config = dict(
    num_hidden_layers=14,
    hidden_size=160,
    n_experts=64,
    experts_per_token=6,
    d_expert=64,
    d_shared_expert=0,
    hidden_act='silu',
    moe_layers=[2, 3, 4, 5, 6, 7, 8, 9, 10, 11, 12, 13],
    router_score='softmax',
    normalize_top_k=False,
    routed_scale=3.27,
    balance_loss=0.000203,
    balance_bias=True,
    router_noise=0.1,
    router_cosine_scale=20.0,
    router_bias=True,
    n_groups=8,
    groups_per_token=3,
    init_std_router=0.00974,
    lr_router=0.000518,
    vocab_size=7762,
    norm='rmsnorm',
    norm_eps=1e-05,
    tie_word_embeddings=False,
    optimizer='soap_variant',
    learning_rate=0.00653,
    beta1=0.95,
    beta2=0.98,
    max_grad_norm=0.5,
    batch_tokens=[65536, 131072, 262144, 524288],
    max_seq_len=512,
    train_tokens=862700000,
    max_steps=3499,
    dataset='wikipedia_en',
)
Below are experts of layer 10 (counted from 0) of a mixture-of-experts language model. Rows are named up (a neuron's input weights, with its number) and show model dimensions 0-159. Each number is 500 + 40 x the weight over its row's rms, rounded and kept within 0 to 999. Numbers have three digits each.
Before each expert's rows: a language model's description of what the expert responds to. This comes from a sample of Wikipedia text that the model never trained on.

# expert 6
What it handles: Sports career prose
up6:511447484517546450572497585489494523481463471472547507568560548437449452559526480508468457575542505525472473511468523551486448507535569423424490455488495539519506448507488485469516489480464507522453418511526591511551536510509551469495487475513528521469499464524557436530496401473515467447518447546415451566462559533540496521457496502482505515512468502438497568495505442471497473534441456466516434477522517486514502515525549463513554492506450554538481447498612474497411469538557499
up7:482530496542510550503479468437524498526489499436521534514442445440481450581543449524495488475525460490534587508455527506403387471469497551457485467518499512541476482516503524504597515486536489495498523477489525458430484433486498472501522509508543485541488530559472534492512520525518472467573450543519506514494564462491501548435510444541559534501529531497522590552430490456502480540498489445453475425563443469472466504524517479533463567459434501449430533407507454500526532531393538
up8:515424521583540515476497455471520576578581427512489510452540538464470551569453499462507528505489558450505509503545482519526466535536532474497455509539493483469515459513528531495517445507480479608520427444487519550520514511488471499534510433410542524470465520548545578509437472501479545488556559527550544524606526464498481494506502519494479530439551496460537467522461523479492431513481572460456467473494483523533522441513549449432495435498485501466570482417527457590527472514493532
up9:417458468487507529473552542457560519433479506515478566536485615433551546496544509449401531454526424487430496513527478491517531562428476520447447520520463501441450467515501467563491521529501479552488432486488474518538487498546443442503477522472538448502477465437442539473490477437430483476481449499456483578490539471484515457512505439557508459470522472457476419502574477463531528495534533570485511482565491463501455547471475472509474531462513467473507434464519490576520510487418508
up10:459519426379346518601498509577519492508506514476483507476571474454494565522508524462553554538416464559548487507508528523565509424459528475488475477489444504542436484501463523481487532551494528529451535502527513522465554559488468466468486494474481487537471462547508596484409514472506536522515555477499451495505529441547524462550488444434491532479493481517528488461459476441516574480496509500504491436574511521464476491525476492449517520501535477473496535505561554561575501488519493

# expert 41
What it handles: French and accented names
up0:503471454517506535532437434442535469559480455500542542468400522449493484527481519476522490503537506497495546453435488576478578482471479516506483495483500508565487485574432553497399563462509471504500523472547520393493486507415431571596467512449494457510431568530464505550486527556496541516483517481478461502495482532484555498517501519501515523458523498503477556469562440502546501490488464429493502434580509479481502460509596485552565522405531472518469521473525529459461497507455533
up1:535597530536536513524447483488463478455438457487518516460500505508487487539524501523575524489525447500468473496476508452564539492417492522475516521558471466486536520493478524483455493524508499494482512504487459503572484514420442451496499440516571450449509529489470590483464525549594520548508594465587563515513484498490538535528501466526480514560523464507532494482553479464556405450416419541549519518554492534549468473556489475577462480455430496459516467389556511519519525530458512
up2:477472545485457542518469531514485448564428477517529525530516486427462483534434431460548528498510508471514524491490453461464459511477514442417509442507446596491463435495511479557618406443508549534478498537451500510476557580458481533490480581478476503519444496528575499456518522532469573509420478498469394523451533490523536489496522488496523501486500461446452488498515466494472495481569443455463453539491521613494463489505501479445542569539554502541511484515526519480528518556496508
up3:461490461545448525512499533589593413546533478508504556516532487486484569585508545457438508513503507435491506525445496498523435500532485462413563455482580562493508566525541421538518527532470511529483507527553397481488494455489506512468536536522616465507557489463496522496559515534390483495424524468509538502453521554552549490469450494469506526490524555490457503493534574434475504500472485543511541456550583503523497499510506434483540490480501487532554534544523508522517479540517492
up4:506543470477387531498501480522492440456507498447462533508451480427412513474390459492484512479417468510461472517434522494468500472474506472418464474582474525511559475463544496518522478466518503536515544567483493516417561523550490529540513458497493489506524479444444449526507480517538451529568521546544531472518494502483518533472514515497558517534556523481501436487578523534483508551527489479484496519453443504567467497489597489524570503500531455453523514524442503537464424548483642

# expert 49
What it handles: Common word onsets
up3:533493565574557478453516450534471513526469456510480493534530467431488474506518592474504446496496431462521504565501407600491597495502535494428582543499500495541519542490483479496455433429474517506427517527488538480563502525541444498530492454550540509507577513525461472495481565528457440501567520536536510498485475502509516543522440476465476524490504555460481580473427492512474385449494494497469543493511462446497471551523516474450507434462424472474503522449472453448486477447496472
up4:440531513513474537541539554448524519505443480543477486487499550500471519504566484515517471507486444598519483470533539532429436498542425451489460505501472504491450506460454503473546395484538447507458514568475535598495492528547511505520563492518550448517464473533484540449533480404533545545534464538508509490505482531530463536511565518397532470479480512474438400430564486446436523514517442517501445501460494456503479497472446490478506500505526439543633513502503535438495523515501504
up5:517473525501538527549545373537484526456447565499456535493527496517474612507495537442462535513523468493436495497551460529515469525523448500491423523488530562462483479529481562534533498477491547486463431520586488458543480442485507502568463533481567523541485506452466503549432434506530435496490559490537449469532592504534531558549531504454483464462530516396518544510491497460534449495484497505513469516511552531471486504567518577540552523515456512492523478494519595486455526487596483
up6:484504506539502538430561486551563508507523482433544536524504456480502550479534476502516484472559538561416516484424475528525483474420482547507486466503516501545509544459571491461454538477469569500488489561507472456543524490543448475458561496465485520496479496479428548492565499555559483528464523570535522504500486427493503558393509453492418486487528509458528593557443425461499534437447551455450512469525457458408566517543473495485539511446452485487538503535482561533521537475521460
up7:420510452443563428522513496416416542462486489532394480501473475441484560492511563455521471527499452517535533517545523505487459511479499520508501538481476517482495505498461449497497476514489494478483479478527518501461497458531494537527553469450533432518511419492440543510482507472506515488502426448468494517454499561464513477508553457489445505501490440435506430492436498535497550464523522406469561426532421496565442498579506498475406584514504468485516533502516408447462521479600462

# expert 9
What it handles: Table headers and prefixes
up3:504523493485407469465475506555397463480578498516497518465544478485447508528513473559463463478450535456459517482455525547453421538477430468441472472506455516457489578522458523461494474533539546495505545413474537447537528499555460588477483507472501459538507489451542467567582503464550491449501465506519488557547497594524505483501471500521503488496499507541464491466481453511547466433456490522501528490493536485434544501587489478448486548487409525573422523405504483525469561460517508
up4:564464553500532566458488498504435506525543518488490477496469612556479476481562487542524491495429468491495519516567477459569490468465522543485499531502518532553557434536530435498467514559475530475510501600524432488598503512538490495459515534547500547434511510511525501407464478499495501530495574496468481572524522524578484432476488492532418503542456418475508484547458487491561526522564461483401531537536504499526509540563477431499534512517461499464465552589457490481483500508442532
up5:537550432441446428484470492479525468561521553451510491519524467445555549423549434459495414457470511542532526464507547549497549527569476581480527483378523487559530578492523502514570530474495570522506504492497544532516549538477483455473487479496420506428545492514488545515504496541519511509516487526495502497474498519527589477493498532495482496498569454536460465468562487534536436601505466496467479488513536506521520528491521487502580482496542444428547520400408498527465517489518495
up6:495460514482513461484503503509560456458478571554432517523486456551545478478482464452504537553551505473484486495551514521580538535486466542550537467509506477484445460481471532490557530474489413499517514550517450535489561462541460495594562539438488574520499506499486538396550587489510455481513503476511528509454553429467558508495491449479453565436435503455479501502528560464487485517459560483497452520537447459572562413534492515551494514539513404462467490477491486606471483519490511
up7:517443439447460543526478498497484510524495496600533452542585552452468499494478512498535490446452538390499562464452443574529486523495491530540498589504473485518522556490493464492524504539445505505520452527475505548572457490401454529467497461524485448541525504538541475495519470430485407553480539526485476474551480489546526460492549460446495531457459527508501473535497436531439627468585475498477482463469442492461484420511507471486467556518500524544518470515452522418515531485499488

# expert 50
What it handles: As and table bars
up3:525445479460504479542505437417480521446462477494487546520515480441434559513515444459543479514485540493508479467491498531453496438427543453496435549525431538592525503469558424475465477504495477481424553438490471534456470573520511494523514471605520482578498488470524427442536492511479531490547498607474450469474541510560475521411456546488465489525569506508519485455516466480533533536453517507452543470523530561460471448482524539463476515517566493581519558512538507483551478514532458
up4:511585477555479492489392497504532521537443497479455510476513459493461506420600434490425565515476519532454484471498502474533536479466486537511480546565520541531526532510517463522494478519559518484494495481417459497463527500471533506479532487532536475517500470524555483486493441485479527578569380528477496467524471453521451465432474549471523555497443502430433564472537528548520456539482518428499479507416489515511531495485545539588477524448376509549537490497500519549457554487506475
up5:492487472511542480507538454525463542420482443475556470459535551493500488508511497481531505526464438469525565436453517483556533467437478504533505496479453457406520461503461484487472496466536561511458477454562447436482492539499474492490470545498434480417439521520568568529515532502456553523483488549467424546491535410564505493570490493493442483486558540507525519459450519462452543546536482504409491448457576480562514545467478454522478464402573573490534473543482547473510486522544531
up6:447527446540493443580521518574489470554489472499497490461523494470534508488554535568416478468529538597562522507538550483523519517549491548431563419514514502554510534467419498517500480501416564524427490492462493565470502442551429483525529510503455556492500511534474513515515506517505483494504517479523507527433481482540433553473445500460537509513443531425477518522520503490588504472517561409481471552496445471461483488549466539462434458545466522451517536419505535510483431440543538
up7:471526510439478470529462479552537553544488489441473460489502549495487421480524544443482468480489496525519529499503487474454526480478547472500521560499474497577504482474543517551498533459559484484472526596490511530483499563477543499535491536521562495522578517402511490556480459535469469475510605477483541588431460521429430572456464538542457518444555550476387594502519534542479494525495490432510517535480508493553481458566509493529469450435499442551523442457472562503470515496457516

# expert 37
What it handles: Music and media terms
up3:548509437535514484605479528529493470574485472548492528510488560483540550563500582488553555486541487494541562519461455467512492492473527484457459539527498477433569482449513552509501470470512455568516500449521429511519466507502463545412582468488453473515438455472532493527521484562394536436479494631532514511515490502523491504483473546497579510536533498494487493559584532478452556533499513472509523482524538463518504465498452454459390451472454499532546492535513458511531558501512527
up4:496483552530506491480521499536595475582541491532496527516458506497484501540437562562464504465478459566503516475455477502538485490488496488421478457491503480496531528529516526516541490485585461445562487374504572460476538501488453522538537496504561517500425542463532463508523512519543550486563501495468496473456504522475497527534414549463487407506469489521425535543493498498445439459549455572523427539470553475539429593508495503450440537569439532481527490563492509505476572525452530
up5:472394443497520516401482480458542497531597468568490550498469509471498509574539488536580619484519535442479496517486505578484500511504442493479485444447561520525417483534499515477539452488499539580481486463506548549532487548588527502434469538526451526469439482500526543490535510516465457453528510502541491533504451515448505468477457487526539485466535542458470477484440511543565452530469515503564510535491513411515508510529439492523511484553532495494419473497422417513489517508474550
up6:499501471496508539528490489537461493493475470479522507545550522502505438547542518512466514540436342501546523493512487482517536496468485496564597499542475452474534463465449482570499497533584517544485488499489507518548457532533454490497407506566502545450452485459477514488522486435397601499493525488461492500557570504521526524532434537490596525476538429437434541497534513536480502508479525391497506523504543490519530499550456416506553501541482517541516464519554451557491538521498480
up7:472526516506502497506520558436545530518451446505494503442556531498516476477443440489477493550499405397567541521463561515519479448494482509498460498477558468443497560537498537476493541480420463479470522530498425451484539546453584495540468475491487503529503490455458458531443521490506462460536567527535454514545533455528470478486483513597449498531470472480546473445470452447559533473467532512515466492553437570466483491453470454454542417468459493562559419512518476608493500518479543

# expert 38
What it handles: Slavic names, ab- words
up0:467504416464613524544466517515497516475434520489520496511446485518483534490500553427514507587542491544529490538537513554493585612469528507477506481494464531547521472474431449506508516506455544549486562516437535502506473481462562501504489498427556523528438540555496497531474489458429504477537436574468466515497549546437468509507517491517437431492531501449497456390489513513462559503510544486525494501511513516446486435459486517461560523490499473537553456405532489552544491540476580
up1:473549503467475573480532536482480461468493475429516597467543490563483553570544503509508530553537497538535512549498541467477498425521504493520461492546450442552496452516475491578478600529483515424444513559553479451511515469493517469432512496605505491537513570470492457509480502426521517541477512498503489492509498556560542474481466500496531486538561502580501452445445453559461503525441506594481568462436517487534523454504484475591428535515547427503499506480531523487528548474493547
up2:505480533443457491503561462494481462444480509486466424495517550511502415482619564543516515487486511499468500525481499445549482546513519541497565479492546470510500502512470534487579500578543537529551492425444463471537502476445519533524485471506472473498449517438515514382527475519551498488480528485486477484484461524480459534472560452499477470533503425503461483528487481538600552626457492502511506503549553449429500553478519479483509547497524583450531514528513373462530503465490445
up3:544546509515454549479516514456477426586532552469487515467498483489517526490492525510454516517499493522453498394461469481516478507460461516447483585544564486526473445465527489509510509497450592495518465454503621438559453396536500529539515521479483490493530477510514490499512557510517510514463530399473519487483406588486507538449455518405551423536452431493490546531527482533578521540458488482413574450514555551483454513516474481486500497508493492524515447522487476470487530535519550
up4:523495520579455549528513524494487530488394436437496518551559461548495587507538558514440479480553546424456493520484519508518515563503560444530502458481503469492517447527564481568477442443523480490471530517524543458562510561500451493442530464459515515433499578534506534441530502521528480591544516493533420521458496528483490517521460506405433510511568475486509582522516557492526433515522443521547556473431517468461515539467459469545470486497499566516475490450521558467514497480530540

# expert 16
What it handles: Sports competition terms
up6:468526515521440419516572522505553474497518514503532419526482438499478475529469474486480577510456484479483502497480551464517609523511485531572572454461472560511549498479461490505501523490512461575472468469507522452487527468500493506491443537467512543526586459455459509548518503464470429475368516544504482584506471494488562476521540513522505408489514494475462490584433507520519486464497537518480549503374484572465510487519445523526509474512492549560535536536391507449515517479485474
up7:537450541501464524496516521454528550428529486496515503529546504478488534528505498532453480478497463578462517496440463566479524519507586432547466510547462533427503426566464499529514516489530489478496461533543511488558467585493581493539475535557500484440484522420548496433485562426498456486537479543466555508476514513423525556479550418553509518499518470502544474450512570521462454530521508520464506483431441501466520531492464576427581437531540481490535508492511572489515598502446537
up8:505519477573490484500503582535522525480541484501524412509480585466509514437502484536526561528535465549533518531482478513553529485511519468494350497531511439508462515480522471523529565492524541509470513463504536531509465485449522479473486515529475557472483491469538480501462461507493506447433521546505441561487496537467495500511555483485455464501485540485483427503499445531513507511457486443496486497358543494489462414516411504557547510453479486514656468494512466503456441480600522
up9:438443444482414577503479529477543540464487450517507467506423550469487544515538504518479500547451528486518560491509444404533480478574498496471441430461562537481564503520528535497534477518542530476479513541498419509476527471465467468554467521508580502522449482544480485517488564490523541588501556508511511477482492517538466478476511492442562511487540568499529390535543492506440454464462548497469570509526472564470541572527467444566531500568527544473506449494579517457527557524507539
up10:491438547444507505566531477518498448465553448564547513502469531484428523523609448484537444503527506518483537480487548494488555532491480528439524539508517491530515556469489494483513529465431510576466539436542533429502575595491506483464515520565508465527471461511508458489430538470428446518493447456469466507499493469577494553503478478558518487479528458544498516469518505512489416513506594538517492595498578476558498501395512453515500517497512452601447471521475471463499499483559516

# expert 55
What it handles: Infobox field names
up3:518473496503530473487553500502529492421529471549556499473494556571546496494497532497508567554490509509494497503526482591521475524444577480550432460471561484581490495505505514510540484562500487522462438558481487405506489516479405471557574495587546526451529515434421545534482481566400548495455518533573520476500440488490542504501527568520510484485577497527470466428554492531482500538557426474521485491484547453501478505521506505467431493507468511457525446475490451490557435531514430
up4:489450437498558480576519524534473532568539434492505507503576520482532608514528558485559472442451494457507585474543506484567534536575537578502501471544529470471483545527491457443475492440505509471467448434519557555529445480460456531538531485470438503535552520497498508500515478495515477520510460501482436508481491470497561531604470445490531535479536487451516502467468502552497510493507456504499484434471461434476463507465618491533544465539516490464534568539468423535450552447534543
up5:471494489544564396477477463546521465524477572458549516502472504463479571487500484503487416495526509494488491482500460473447522518473508466529505512436513531549528485485476525563439592561455504538493510482438426518449480557495528477520492510580499460455492504510505532363509484532549534537537492510461577547493534535490517533508549526458504495536519476577508507481537524408563519543524564537538489547426481491548543495584489471496435420505514507509518532591558492509528587461508482
up6:541521444487508506568477490489478533455475484514441529442453456570493477498506443404542501454482540481484536481491466510578446593498502487466553529558495525508490527519509490466484492527442542414507549494554476462482520485521495480562575489536503508467460523547486495442429480483472462425501536454504446548506453524464542497434440496526430388512545514475422542486500569492493503544407465474522528533496510451516490513495517491542498498578552613478534541518534422495451539486549500
up7:469515479550431430492451516535520478495543424519496509526513431519471435502526465523451500579451535493510489497503529487437526505501514540468487488454429559480515521410528425492528514524488508470478616490456519474532500559516532489532493494522586532513547493457516458493457445472474472489548458501498523557540511441511427496520463494557524481503538459466403513425512559527527484449465479491546492561484529510475537468517474396488504412486524573419529492467620464532488448494515466

# expert 47
What it handles: Dates and place names
up3:554547435582516476537462511460500501484525560499590528493499499479419527559445511519541522460496537460471458442463535456557473533522538496475482485511470501491481506510482475523478509519485432540542430498490614535541436437537453454482494444469532521471588470483527564502453507449462516561516517421533531508574428503504445545469481505513533506496533560450462560403510506531559453521529488512493612562484517508524477468449492526525557531520436477482442474542491515582509480517497498
up4:533489473475538510413455568506492493535476465542446472558536555534576511586505490521481556532503489471509549490527454527544454473590497414535502517499461560577403512453534572477481489447518492464483489457467435529507529510457457418471474446473588527513477495454580447516501535457530492500516548471466492483488490469527509474532528446477448508474467537574446487495509554477567433485539497497507454458481504491466474543514487464431528464572477517564488594474537527517502554484539439
up5:559499449501502477553484549561477444525507432482450572496536541504559506480493553548496485468592516542504532499461560531489538493551495473504526519434505445577543518463444468476561525487430459499448435461583503475534479480426497528547561543550468466536455552451545460447555568554514498586448476462465436495478520547491503492490533525475490503503473570428476555530527530496514482441582507488495493545472499483496564554557451498508488520539540479474461458512456534500600467468483516
up6:529484493476482516475535439513550553487491458489472505510476471466513495517521525446518479484387518462450505512445529410451449532503560554458512484565549491507496574513485516425583485531444512526502552489549506564536463504544533446576538525498507555493496510492516574476566557565611462529489455568508510459574515462418457504469486565488512505514460513481494446457507469490523539508463502523426436521472443572488492475452471482517470454460504454474498558474538500514390511447513518
up7:429495472439518502516546517528473533413485525448468507429466476515561513482541485492519467505441549444574434571537450503523500513470460509510521616497500574476508491553470467501515528533497516510518462428524427501592447567488465445519515454448487490573449534502481517470472433447510502467591581511504558550487447490466550531500508505471536504489504553566515490487589497493532487467519523556500495531455440565537512418430507505492489498451497483491582536455482516497429496470484510

# expert 15
What it handles: Foreign personal name pieces
up0:470476442502532526479457499586514505559487499430484538412544499614554517534482593502553510513505558507514446499491461487453536532505487514578444478464515476422418454496493527531440511490378540495540509530425529497480578508527498513540521467511539524529443561529557546501478435528400454518428457491444545521438502534526526493443511492511486476469482425481482486500496511440464503499494577508488431462494500488518485484478497532523473476470500542472464480513459541498429451492426502
up1:473492443545520512451429492456461504468537467513539520460492453554523465594445487421539501509539491440483547497517581635465515521498517490541510519514491475482479479493449414556532474530542461499461528394532452443498490552511496563439494528538496501515482536533489488462590487495494509515531468488495442492514475440424557513496475502514545551496454491556503479467537453576484466543578435509487490477429487452476528523575534563515447523549535534506496506497495521549549440468554445
up2:501467482482427463542464517457582471488535418480555503515454525529523534527492503449540480466502440507555443462490494472448534551493505497497535521570507463573460509490516523493468579517538526452525484496440480500565519592484495501542519434516552505549521474537520456460533528515508509510495508423515448444602535441422469474488436551522516542487540457450580512473599480447529511485497440435507525550493460529493514490417532477527410444499482531474526468442512540528437470468461550
up3:517464477478541500549545520595497414503455544449553535550440572496455459446561459512539451526426473518448528427498476477560522488473504519561528477464531444520526487517542498465510536514563499472529479499494572474501497482495507533503453529513516420558505494519545513443492472493545430552462486450480497458520479487484558511498479459571431526451487514552577529519470513493413589458543449485442501468429502516454495525542472508498595506553527483520503534535455477542419565558539481
up4:441394499472527377487498433501459516573480483466541527465530498494526486511492584438438465527493470472467440507507542492573518564505536469501481533509452506503482528484528546531508606456470541519495523483526572506412505485541496443515485433478565551612443508469527483595455432522454456505512496509521521515491511410489510446519525446525498470488488499484502454543504460518498501550456454435456459451470511492443497435567484473470454496508431496444491469507541527520467526494461500

# expert 10
What it handles: Academic word openings
up0:475553552633531506583594373482458455504439461502484455491551496510495451527559498552487520541476468512524523489485488507409541510505530532543536475462486439471503508520436520431542490540516440484531474538471548558493433528538525576482534469510487517449494456495527559498486542500552565482470493519445543477425442486506495527555457499574505486429421524502465504443525503490480533509455489527522442537506484501496469510472450529513473395457492507424478523531532500478481489503526557
up1:444479498474524457442494497490525553475525572521546490533559450505528504530568527479461481500503543514547574504524491510469463559420490483601427570452547525452431501490553465482492465413420545565474414411543493520458486527521481508448432488513521521481454490462511527531484458461535453511497470535444532582498540498527464562509520507519497514589462527547553459522513529464532539534484429482546520415498474497468552455508510451512454509469521546500491457466544545483444564505533470
up2:511578428478504492516493493508486451504496512497503529447508519487482503511576526538525501484458550534485466550501494471526503516575548540439515567553502562440493525445574475495367458451502521509546602459508504511540519544531527463501468467574527463478490509541529561456513448456528510477541494473488462477487514457479459488480480517466438472478531589482483479454517492500581495575540615506501427472434430515489483511458424422509498495538494546490527574521484532446583498463471475
up3:492417475464500497528496500482434501523439520478485468493532451566534524505569605508460494524475461499542508467445495550551480478482499477442453530550521547528384559535556516540452550461566498504519493434462584528482517517556509532505489497506462482444471466437381563395476512463485491522524532506511501534528466480493511507556574432476541543579527486455530512510498489514502492453423466465445457494494524509449462484441503394478526544498473479464500531489570544526489520494530510
up4:480444482550549492531463482520581466511499538500469501509497573519505409551523453504448480448503525468547558469513517536494481504490496459559504509432502555468479417375484518434512501488448518532549400531499484492456441555523501502526479539524471481554405459529528603453524537509510514559481472515534444560440471456507501457452519537504528531558445558538478460458501490527529545456445506504416502451477528466537420464446510493444459491470560501436478503530537483474470511482538502

# expert 39
What it handles: Spanish and Romance place names
up3:514489535604471467476515489547479450523446442449528447518512476463531474532446462446582470510499431570477499546511534504519541548462521472547512488580486503554506488517489474499478522507517529486499478449460473546442538530495551515491487501504518550481458470448469513463529550499519501453521477544498526423537566443475464494486522479503517489507532463459603397479469473509572491475467487414410559435433470535471501518381565433550471464484557444502474508454545438478502512491468510
up4:444527527574508493529482413529522495510490492493526529412515557432552480523511487437525515469558534514457430421447465580511478488491554532551448517387441550471485501562571538493493515474455505575533488553591433446472484459519520454527533485389484486428511541522545532484543465479550469496451442563490528519466507504495487526458451502480497537502511483468475530536446431510486548519541449526539467543532440556543529486500493507485476518496533457456477498496449532550507508454470550
up5:525530460524511513542532488456533491454459515512471493555526482486474518452442484522500498499512514462377461479522448498497476481499498517497492481513575423534447487511491502498505490526495535548490438554558486465535473484494462550582545455558493541481519486529556510551560492389513556460405501453497579523562531470512518510516484530498428452533555376468435526475540529480517526524431448541536525483469471482397441573506481517457508460505487559557461519447511492565509550499482444
up6:425522486484533544438505545540484446514466490469482551499515499529509489513506416524524521488556432468469526530440446470517538557466513495543513523552418467495560570448423520565508522581481569469488573465522501461485451471486487498513577488534453535442493559499505522490500490532477471471581545510487489545522513442518501496537500461470502415581497459472497528455444484542444513562507443469474556510542488532476490475527506483536522467513479537488456568516531580397507497441394567
up7:494515487520495464518543513462508465522562538528477501489553498476457500507502455407527421491484431547541507509521482573589472464513504407536471540470566430463509486488513506479486499492496478499489503503463511469480477476475524497553522550483486479482523500505535514429458415520537513487510572407438428445486459457560552442528526477525485537447481457481557513509554482505445502446537588476509464491536415461588562525570501557476577518512454441501548458483517519567527480535504404